config = dict(
    hidden_size=512,
    d_expert=96,
    d_shared_expert=128,
    hidden_act='swiglu',
    init_std_router=0.00853,
    vocab_size=8192,
    norm='rmsnorm',
    tie_word_embeddings=False,
    learning_rate=0.00769,
    batch_tokens=[65536, 131072, 262144],
    train_tokens=465600000,
    dataset='wikipedia_en',
)
Below are experts of layer 3 (counted from 0) of a mixture-of-experts language model. Rows are named gate (a neuron's input weights, with its number), up (a neuron's input weights, with its number) and show model dimensions 256-319. Each number is 128 + 32 x the weight over its row's rms, rounded and kept within 0 to 255.
Before each expert's rows: a language model's description of what the expert responds to. This comes from a sample of Wikipedia text that the model never trained on.

# expert 1
It responds to: Line-initial hyphen bullets and first table cells after headings, plus section words like See also, Genus, Votes, Preceded, Elected.
gate1 [107 128  89  56 124  83  72 137 168  74 110  93  98 161 137 115 160 164 142 126 127 145 124 126 184 113 114 105 139 148 106  76 133  59 147  93 123 100 163 123 120  74 105 191 118 135 123 117 147 122 133 115 126  72 123 155 130 219 117 131 149 110 115 114]
up1 [106 141 108 123 169 117  55 147 114 125  84 149  93 108 143 179 140  96 196 112 153 125 143  81 130 166  98 159 160  99 175 106 128 175 129 176 135 141  88 127 162 183  84 119  96 125 109 159 116 119 130 100  69 105 109 122 154 129 163 136 115 175 169 116]

# expert 55
It responds to: Blank cell before numbers in election Turnout rows, colon after Authority in taxon pages, and word endings like -al, -tion, -ment.
gate0 [154 154 128 135  51 143 199 143 115 198 100 112 107  86 127 148  89 214  90 133 114 127 213 175  85 107 151  54 157 115 131 160 118 111 114 147 141 143 144 136 144 126 153 157 125 141 178 137 203 127 142 156 103 130  64 116 136 164 127 129  99 133  87 136]
up0 [118 154 150 107 128 120 164 125  99 121 108 163 110  65 107 148  97  98  97 178 127 102 148 163 128 141 140 114 227 140  80 128 155 113 153 155 113 157 166 100  64 118 126  84  65 142 116 130 143 148 114 129 132 147 130 149 138 106  87 152 108  93 155 152]

# expert 30
It responds to: Inner and final pieces of proper names and table labels: ChangJiang, Fabia, Honorary, Alekhine, Unchanged, Third round, PAVN.
gate0 [117 175 133 148  88 135  43 108 133 117 165 211 159  71 139 159 122 127 143  56  89  53 118 115 171 129 144  84 141 153 144 121 147 121 173 104 109 164 124 150 119  49 161 165  34 126 149 123 112 125 163 170 211  23  75 111 136 119 134 129 122 126 145 133]
up0 [148 126 152 154 117 128 123 104 123 152 130 135  78 255 135 158 125 109 132 135 124 203 169 128 140 129 124 147  76 151  52 137 146 157 133 123 100 116 169 145 121 105 120 174 141 145 115 133 191 127  78 165 148 132 124  99 159 108  99  71 100 126 145 113]

# expert 57
It responds to: Auxiliaries, conjunctions and adverb pieces in running prose, such as been, than, being, whether, so, him, -ly.
gate1 [116 112 118 135 192 139 173 112 166 148 100  69  75 139 129 157  90 179 111  82 142 157 139 105 113 176 164 163 156 125 193 140 139 118 126 133 129 134 135 118 111  72  88 147 175 122 171 139 132 138  87 118 116 112  99  84 120 142  89 114 144 138 113 146]
up1 [118  84 119 139 192 123 154 122 134 123  91  67 156 122 147 129 100 161  74 127 125 184 158 159  89 138 149 128 144 111  97 167  90 161  86 133 190 139 117 140 134  77  86 172 157 123 144 103 157 123  88 140 109 194 128 121 104 155  96  61 154 128 141 131]

# expert 4
It responds to: Word-initial and mid-word pieces of longer lowercase words, often after prefixes like in-, re-, de-, as in in-f-uriated, exp, conf.
gate0 [ 95 168 109 138 135 131 125 147 163 192 201 108  69 170 144 125 126 113 149  70  80 117 171 127 175 143 115  87 158 152 140 151 153 127 116 112  92 143 106 134 107 121  88 141 148 104 136 100 164 112 186 203 155 115 112  98 165 134 118 103 122  75  75 131]
up0 [ 79 122  90 154  77 167 161 150 162 130 171 166  95 104 131 130 118 143 119  99  47 111 154 105 214 124 152 107 132 148 117 100 172 135 107 116  77 136 166 124 153 198 111 124 126 119 139 108 144 130 135 195 136 139 138 128 156  78 169 173  55 151 131  94]

# expert 47
It responds to: The word the, and other articles or possessives like a, his, its, their, mostly after of or in, as in "of the Philippines".
gate0 [191 121 156 124  74 122  89 128 149  49 122 137 135 177 123 131 100 145  62 152 131 133 127 101  41 142 107  78 119  84 107 152  99 112  63 141 119 169 143  98 107 151  98 150 175 130 107  99  93 149 125 109 131 110 153 145 144 185 136 144 123 159  78 130]
up0 [ 97 130 134 174 134 141 153 137  99 157 131 144 112  64 157 128 129 149 211 122 169 111 147 164 222 148 177 239 112 158 157 135 152 132 146 143 162  95  39 135 126 125 181 113  58 115 135 113 184 117 134  89 116 129 147 146 121 102  93 150  92 138 135 103]

# expert 0
It responds to: Articles and number words opening a counted phrase, plus first digits of numbers and years: a double-pile plan, four-teen, 2-021.
gate0 [ 92  80 119 163 123 130 133 121 154 165 119 151 156 194 124 141 125 146 111 177 122  50 112 131 105 152 169  82 116 154 116 138 105  76 103 173 109 125 174 127 165 127 128 104 205 126 173  64 110 123  94 116 131 136 160 169 122 116  96  99 139 164  48 163]
up0 [123 134 163  85 143 126  85 142 143  81 127 115  88 107 142 140 141 157 144 100 110 186 135 110 139 147  62 127 161  95 145 184 133 145  98 117 135 132 101 120  68  74 146 119  68 140  98 177 145 119 129 115 132 148 114 128 128  85 149 146  86 121 158 127]

# expert 53
It responds to: Cells and blank spaces in sports result and score tables, plus month names and year digits in dates, such as January 5, 2015.
gate0 [120 103 117  64  21 133  86 113 143 133 106 182 101 167 119  94 146 178 227 104 211 146 112   0 137 173 108 166  87 119 104 135 122 118 157 145 166  83 100 117 140 106 135 102  68 124 127 134 120 149 164 108 121 126 103  85 119  66 126 185 132 131  72 152]
up0 [151 167 141 174  79 102 127 136 115 133 122  58  79 166 136 142 122 146 222 140 114  69  96  57 118 138 127 155 125 136 138 178 115 131 115 115 151 116 125 135 142 147 151  97  77 134 121 102  99 147 117  39  99 102 128 137 122 141 139 171 120 140  30 152]

# expert 54
It responds to: Words and pieces inside award categories and titles, often after Best: Actress, Actor, Performance, Supporting Role, Freestyle, plus taxonomic name pieces.
gate0 [117 181 157 133 159 153  76 123 168 172 106 194 139 165 109  75 122  94 103 194 106 137 131 117 109 156 105 173 133  72 132 141 166 142 116 139 143 103  65 104 174  76 129 144 188 135 146 158 118 121 161 128 136  77 146 101 146 138 127 168 149 130  77 143]
up0 [137 141 109 118 150 160 141 128 122 129 142 145 165 178 120 137 124 152  15 121  61 143 123 134 138 140 147 111 138 137 135  82 124 147 133 165  94 125 128 143  94 137 115 117 154 127 139  86 111 133  76 137 204 122 131 134 144 152 145 138 171 134 131 155]

# expert 36
It responds to: Plural and noun suffixes closing titles, organisations and credits: Producers, Directors Guild, Engineers, Methods, plus Research, Records, Jr.
gate0 [133 115 140 215  55 146 108 131  79 168  81  81 131 140 137  89 109 119 107  93  64 110 138 166 194 101 148 145 143 149 124  60 163  90 117 155 128 160 156 107 151 150 150 138 160  97 111 147 122 115 140 115 112  86 108 137 125 101  93 183 119 128 126 126]
up0 [154 125 150 143 109  71  96 141  80 126 154  23 128 163 115 110 150 103  94 148 132  81 164 135 111 137 180 125 158 167 126 128  98  76 101 169  65 106 168 155 123 106 152 109 181 113 183 117 122 123 206 108 118  75 132 152 133 114 123 139  67 107 128 161]

# expert 16
It responds to: Capital letters and letter pairs inside acronyms and codes, often in parentheses, such as KLCN, WMATA, UNICEF, IATA.
gate0 [132 161 190 122 189  99 188 129 126 105 146 125 150 135 139 105 115 104  86 114 105 198 165  99 166 161 147  68 141 131  70 128 181 140 123 125 122 144 167 133 179  36 117 114  50 120 105 166 117 124 100 107 115 158 120 143 120 129 159  67 114 108 210 127]
up0 [120  98 118 170 117 137 113 131 134 119  63  81  96 138 132  98 138 152 118 136 102 124 137 129 109 143  77 161 174 136 189 108 125 110 175 163 147 147  96 135 111 147 127 142 188 117 112 113 114 133 176 163 130 122 131 152 108 187 115 164  95 131  52 142]

# expert 43
It responds to: Pipe separators between cells in sports and awards tables, plus slash in coordinates, en dashes, semicolons, and ISBN, Episode, Nominated.
gate0 [150 140 115  92 119 167  85 111 167 137  97 156 110 108 136 183  84 155 199 143 179 136  21 125 126 170 157  93 114 159 133 151 113 179  64  93 147  92 136  98 139 137  81 134 142 132  61  88  94 119 142  89 166 114  97 149 130 107  97 150  98 101 149 113]
up0 [150 149 119 175 144 133 143 124 156 166 150 166 165  65 135 105 107 113 164 144  74 176 142  69 120 139 100  96 171 164 169 124  73 100  82 145 165  99 163 114 103  39 139  95 139 147 110 177  93 127 154 141 116 128 122 138 165 128 188 163  30 133 122 140]

# expert 63
It responds to: Tokens inside biographical parentheses after born or a name, such as years, death months, ages and pronunciation tags like /fr/.
gate1 [ 98  84 107 106 197 141  97 103 118 109 139 151 147 120 125 152 163  94 125 148 143 131 125 176  47 110 128 215 106 167 140 136 144  86 216  70 135 134 113 158  99 127 129 126 153 123  73 112 113 126 119 111 189 112  94 117 122 144 130 129 160 107 202 126]
up1 [139 127 193 156 173  95 131 110 143 151 152 126 109 143 146 134 112  74 161 127  86 131 132 160 174 174 136 168 143  91  88  92 117 155  83 154 105  93 180 143 160 100 114 119 132 120 129 154 150 130 145 112 105 156 141 132 139 103 122 158 102 112 129 173]

# expert 11
It responds to: A lone space token after words like of, from, to or a comma, usually before a number or a new word split into pieces, as in "up to 200".
gate0 [112 130 121 215 161 137 187 133 111 123  85  78 159  69 138 176 114 164 174 130  89 138 105 157 222 157  75  55 122 126  94 126 146 140  40 168 152 115 108 147 120 167 116 101  94 140 124 119 121 122 181 151 166 143 154 122 115 154 159 173  64 105 171 137]
up0 [128 104 118 113 125  89 147 123  98  83 161 149 146 141 114 102 114 121  49 147 143 103 226 113 117 204 132 146 138 132 126 100 172 112 201 136  82 156  75 112 124 109  74  96 111 131 154 131 156 116 151 154 127  60 132 121 147 146 150 141 107 141  32 123]

# expert 31
It responds to: First piece of names or places after commas, pipes and prepositions (El, Sa, Kara), plus the and sentence-final periods.
gate1 [174 134 129 151 140 144  83 142 117 129 147  98 143  95 131 105  44 124 128 165 179 104 109 118  59 134 146 132 134 169 153 100 151 148 162 111 121 185 156 134 113 136 154 112  88 123 101  95 145 113 113 115 119  47  93 144 133  95 179 165  51 144 114 137]
up1 [122 129  96 151  72  95 153 115 131 122  74 169 134  61 116 141 108 137 195 136 163  83 172  86 183 116 158 134 151 166 128 152 135 170 145  87 145 143 118 116 172 189 144 100  76 135 143 138 134 110  81 166 135 123 104  88 135  98 136 131 149  97 134 148]

# expert 19
It responds to: Initial letters and surname pieces of names in lists and citations, plus stray Greek, CJK and byte tokens, like B, P, Baker.
gate1 [121  95  95 153 120 163 126 120 135 156 115 141 154 143 142 117  93  44 182  63 101  71 100 102 209 148 132 188 146 166 121 158 173 182  67  97 109 103 118 111  80  83 208 151 108 140 169 107 161 125 144 141 148 182 114 124 121 152  88 121 127 126 207 119]
up1 [ 81  96 154 125 135 103 134 127 120  92 180 182 120 110 149 154 135 131 134 119 159 142 161 159 110  70 136 150 137  88 161  97 140 192 128 104 134 125 184 121 193 174 134  87 129 110  87 155 122 135 232 115 153 137  64  72 110  67 119  94  96 116 103 121]

# expert 28
It responds to: Full stops and other sentence-final marks, including closing quotes after periods and paragraph line breaks, e.g. ".", "." and "?".
gate0 [139 173 127  60 132  81 109 121  83  83 160 157  90 180 123 197 100 188 174 146 139 127 216 142 120 158 165  87 162 148 122  97 124 101 172 150 107 113 146 103 182 138 146 117 132 115 123  92 152 148 161 111 116 139 123 141 136 139  89 128 197 151 150 100]
up0 [133 159 175  94 146 152 155 143 182 156 135 102 137  90 107  59 163  86  82 136 127 173  80 138 147 117  96 179 122 135 101 139 163 121  50 114 136 173  92 164 138 134  96 140 103 138 150 166 136 134  91 123 161  91 125 113 129 114 140 125 108 143 140 158]

# expert 39
It responds to: Clause and list joiners such as commas, and, or, but, while, although, often after a year or a noun.
gate0 [ 96 110 125 128 140  88 118 125  81  91 163  34 120  88 147 109 121 189 167 105 137  92 141 162 138 156 132  44 136 114 152 101  83 116 102 124 142  99  41 128  60 147 127 134 187 123 136 118 128 123 140  57  59 142 130 130 157 109 108  98 160  49 136 124]
up0 [140 128 146 117 120 112 174 112 107 132 140 142 110 173 110 125 149 127  88 159 144 147 159 209 126 140  62 184 127  96 137 109 225 103 100 186 123 149 134 103 158 190 105 137  71 125 150 162 143 113 159 167 115 118 137 147 128 148 149 118 138 123 150 140]

# expert 9
It responds to: Blank cells, line breaks and pipes in sports score and standings tables, plus signed numbers and dashes such as +37, −, —.
gate0 [ 72 126 118  79 128 138 143 118 142  59 139 127  51 124 126  52  82 130 109 106 152 111 187 169 163 182 129 163 129 202 111 110 143 152 160 126 135  88  96 130  88 122 121  97 121 120 139 134 223 115 131 144  87 193 154 109 104  86 159  70 131 101 206 136]
up0 [ 86 114 114  77  98 136 137 127 151 139 149 115 116 218 116  67 115 101 120  98 129 156 184 189 129 182 112 125  89 131 148  98  77  96 147 131 138 101 125 138  87 161  93 100 119 144 138 172 147 132  99  55 149  88 119 117 125 139 183 102 174 121 175  92]

# expert 10
It responds to: Structural markup at line starts in tables and infoboxes: pipe cells, list dashes, colons after field names, bullets, equals signs.
gate1 [100 162 159 121 170 119  91 117  88  73 105 172 127 140 130 135 172 210 109 149 223 147 214 119 104 115 152 166 107 114 199 129 152 160 108 145  58 141 155 109 114  91 169 127 199 138 128  70 114 121 136  97 161 164 146 125 120 128 131 134 115 104 104 151]
up1 [156 107  77 141 106 138 159 127 159 200 155 117 139 112 124 116  78  82 147  93  48 110  65 128 152 119  74  87 152 160  91 117 126 129 152  74 194 123 117 133 146 169 101 129  86 143 139 164 113 120 143 173  94  91  84 109 135 139 133 123 156 110 167  84]

# expert 58
It responds to: Country, city, state and nationality words, often in infobox fields or after "native of", such as Italy, York, British.
gate0 [130  82 109 114  94 161 115 118 165 151 132 141 125 139 156 147 189  98 118 120 121 213 179 106 119 192 103 171 173 135 140  99  98 118 122  65  93 156  80 129 105 117 133 131  98 148 118 170 112 126 133 144 110 124  84 143 124 113 123 148 108 134 106 150]
up0 [137  95 141  62  86 131 118 101 165 183  93 157 144 112 153 112 170  54 119 122 120 212 155 118  84 170 132 187 193 116 151 114 128 109 113 100 124 114  87 128 116 116 147 130 102 150 132 141  85 131 154 160 114 141  85 134 129 142 109 149  92 154 106 165]

# expert 51
It responds to: Inner and final fragments of uncommon proper names and words, such as Var-ie-ty, Fra-zi-er, Bub-o, and Diego, Francisco.
gate1 [147  96 139 135 107 148 197 148 156 129 148 129 131 138 114 154 100 114 125 177  62  93  89  88 121 129 107  91 104 126 103 155 161 119 139 133 137 133 127 130  82 105 114 120 187 129 156 100 115 131 142 112 109  96  60 144 139 157 159  90 143 116 125 124]
up1 [125 121 139 122 155  87  63 108 141 102  48 163 123 124 144 103 131 143 112 102 145 177 120 146 114 156 185 165 126 157 148 148  49 155 102 105 103 107 152 118 156 186  80 118  49 141 123 121 150 116 129  46 104 193 169 123 102  44 157 127 100 157 101  97]

# expert 24
It responds to: Subject pronouns, auxiliaries, modals and infinitive to in running prose and quotes: he, it, would, can, wanted to, I am.
gate0 [123 116 117 142 132  96  99 122 101 119 107  50 135 168 150 129 123 107  99 103 124  72 109 123 106 152 123 100 105 104 188 130  81 102  59 112 142 110 131 108 171 150 158 117 173 139 164 174 138 121 119  80 133 173 101 135 130  93 167 157 109 126 106 136]
up0 [168 183 124 133  53 157 122 129 125 131 164 171 124 125 117 127 159  86 162 136 162 178 116 124 164  93 149 135  98 127  80 119 127  84 126 122 130 139  94 141 138 148 162 140 104 145 137  70  99 149 199 148 126  51 123 149 163 158 121 159 140 137 171 153]

# expert 25
It responds to: Middle digits of vote counts and figures in election tables, and given names like Victor, William, Ahmed in running text.
gate1 [125  95 168 110 167 154 125 163 184 126 137  62  93 162 122 113 125  76  66 115 119 102 166 159 182 146 173 117 132 130 153 140 157  97 127  77 179  83  93 147 163 174 123 132  83 128 146 144 110 130  96 152 138 136 120 163 119 126  92  97 102 119 126 132]
up1 [111 189 122  95  89 122 168  93 118  70 131 166  59 114 149 142 137 147 181 134 109 116 100 126  86 136 120 197 134 156 128 135 150 167 133 139 123 171  86 145  67 118  76 131  98 135 112 119 146 114  94  88 109 144 122 145 130 119  97  84 127 171 108 102]

# expert 26
It responds to: Letters and pieces early inside foreign personal names, often right after a capital, including accented ones, such as ü, ö, ø, ão.
gate0 [142 153 128 124 119 169 110 135 140 127 146 127 205 153 169 185 123  95 131 120 107 124 111 110  91 156  45 129 166 114  87  82  92 137 130 187  85 123  85  89 155 100 160 131 162 151 135 102 150 134 125  61 138 212  80 106 145 123 120  96 107 131 152  91]
up0 [149 160 130 117 100 126 124 132 114  63 159 163 212 101 159 126 103 132 150 112 149 105 124  88 158 183  55 166 141 135 109  82 116 181 114 189 140 152  84 115 151 123 116 107  98 114 146 179 122 128 118 102 183 179 127 105 123 133 109 141 163 166 126 117]

# expert 12
It responds to: Later digits of years, seasons and numbers after earlier digits, plus the word century or BCE: 2018–19, 1794, c. 1789.
gate0 [ 49 140 106 133 127  95 190  93 130  98 130 173  59 130 127 139 112 136 104  90 114  75 101 159 151 119 158 115 183 187 147 108 101  66  41 242  75 124 102 134 137 147  88 118 102 141 118 138  98 104 124 129 114 148 126 146 140 148 147 144 122  71 175 147]
up0 [ 95 133 120 152 127 144 134  97 134 155 109 110 137 183 124 103  74  92  79  56 121 137 116 150 215 147 114 163 166 169 139 120 136 107  91 211 129 151  97 158 153  59  92 132 132 124 106 171 114 112 124 181 105 174 105 191 145  99 163 149  96  83 173 132]

# expert 34
It responds to: First word of a new sentence or clause, usually The, He, In, However, According, After, right after a period or line break.
gate0 [126  82 109 160 127 110 160 146 153 164 174 149 172 156 123 163  61 173 196  93 143 177 138 112 134 137 143 130 135 135 134 100 100 114  60 123 134 168 121 111 150 126 141 109 157 126 138 111 122 136 135 123 117 158 140 116 107  76 150 119 156 132 119 120]
up0 [125 111 121 148 138  86  81 137 149 142 130 157  98 147 140 104 157  87 180 122 123 185 120 111 161 116 107 231 175 187 124 153 134 119 155 113 133 120 133 149 166 114 133 137 115 124 135 115 180 126 142  69 142  92 103 144 137  90 130  39 198 146 107 199]

# expert 8
It responds to: Word pieces inside or ending foreign surnames and place names, often Slavic, Germanic or Indian, such as -ski, -stad, -nik, -ić, -mann.
gate1 [ 50 112 109 150 147 103 133 154 146 118 184 109 146  86  95 145 135 115 138 147 142 170  80 169  67 149 112 119 114 112 131 159 133 131 131 118 137 151 103 118 153 129  92 152 135 108 111 114 150 129 117 114 148 141 147 125 115  90 180 134 141 142 146 114]
up1 [142 145 189 169 146 120 121 109 106 112 113  75  76 134 147 137  94 140  40  73 180  93  60  84 116  97  94 137 111 100 134 111 124 145 149 123 135  90 187 108 137 131 113 101  97 118 120 149  86 139 176 151  86 132 112 165 126 109  65 167 106 120 112 128]

# expert 27
It responds to: Single digits inside dates, coordinates, CAS numbers and measurements, plus degree, minute, second marks, km and plus/minus signs.
gate1 [126 124 166 144 140 127 132 125 124  87  61 141 153 149 134 101 101  78 141 183 147 106 114 114 136 150 124 149  83 124 138  96 178  75 120  86  67 130  86 112 145 144 132 130 105 134 149 154 142 137 172 115 138 114 150 129 131 142 116 130 100 157 124 141]
up1 [119 154  93  99 160 133 142 115 159  99 128 111 115 112 152 132  88 153 117 141 141 124 158 161 115  91 133 145 150 143  73 139 116 116 134 139 144 138 135 137 106 222  96  91 157 119 120 113 113 129 112 120 105  66 128 111 128  40 147 122 183  53 138 142]

# expert 13
It responds to: Word-final suffix pieces of taxonomic and other foreign names, such as -idae, -ensis, -aceae, -ium, -ia, -us.
gate0 [167  91 117 147 106 172 127 121 144 141 164 193 104 127 137  71 115  91  43 133 183  46 184 115 166  70 167 128 162 124 144 118  96 170 149  90 139 130 157 123 164  99 167 150 111 112 118 106  83 106 154 172 140 121 126 160 104 100 163 136  96 185 137 110]
up0 [112 170 132 116 158 149  64 126 130 134 108 146 101 166 130 183 108 147 133 130 144 182  75 148 202 112 162  51 148 158 147 139 145 121 136 106 146 120 110 177  78 191 102 104 179 122  88 113 122 144 148 124 115 144 115 120 124  91 113 169 128 188 119 129]

# expert 29
It responds to: Pipe separators after numbers in data tables, digits inside large numbers, bytes of Japanese or Arabic script, and middle pieces of foreign names like Lo-ren-zo.
gate0 [150 176 112  65  62 131 172 128 117 159 137  94  80 134 137 106 147 200 137 133 101 141 174  33 131 169  83 138  99 106 139 140 177 142 159  67  98 143 157 123 117  82 170 133 142 152 179 131 112 131 156 111 104 141 135 143 121 107 110  72  73 101 122 159]
up0 [199 172  87  90  31 115  67 113 156 179 223 116 145 162 146 179  71  92 196  63 104 112 145 112 100 141 134 142  82 131 139 128  88  57  75 135 123 160 148 154 158 146 122 114 186 135 152 109 124 114 138 139 106 105 187 109 148 139 113  96 129 110 217 102]

# expert 22
It responds to: Articles and possessive determiners opening a noun phrase after prepositions or verbs, such as the, a, its, his, their.
gate0 [ 80 190  87  75  87 167 150 140  94 197  86  85 170 158 137 130 147 225  82  92  95 197 139  94 108 124 106  74 155 139  99 158 122 119 105 134 129 145 140 118 131  92  99 146  78 127 182 126  98 135 140 140 153 168 178  81 111 165  97  87  81  75 154 135]
up0 [ 61 171 125 117 108 187 121 166 137 159  72  95 125 187 156 100 154 156  86 108 111 199 137 115  93 121 148 138 121 179  80 159 158 162 109 132 125 128 164 101 121  99 101 143 123 115 172 183 118 123 119 125 164 163 134  95 127 158  91 111 135  96 120 132]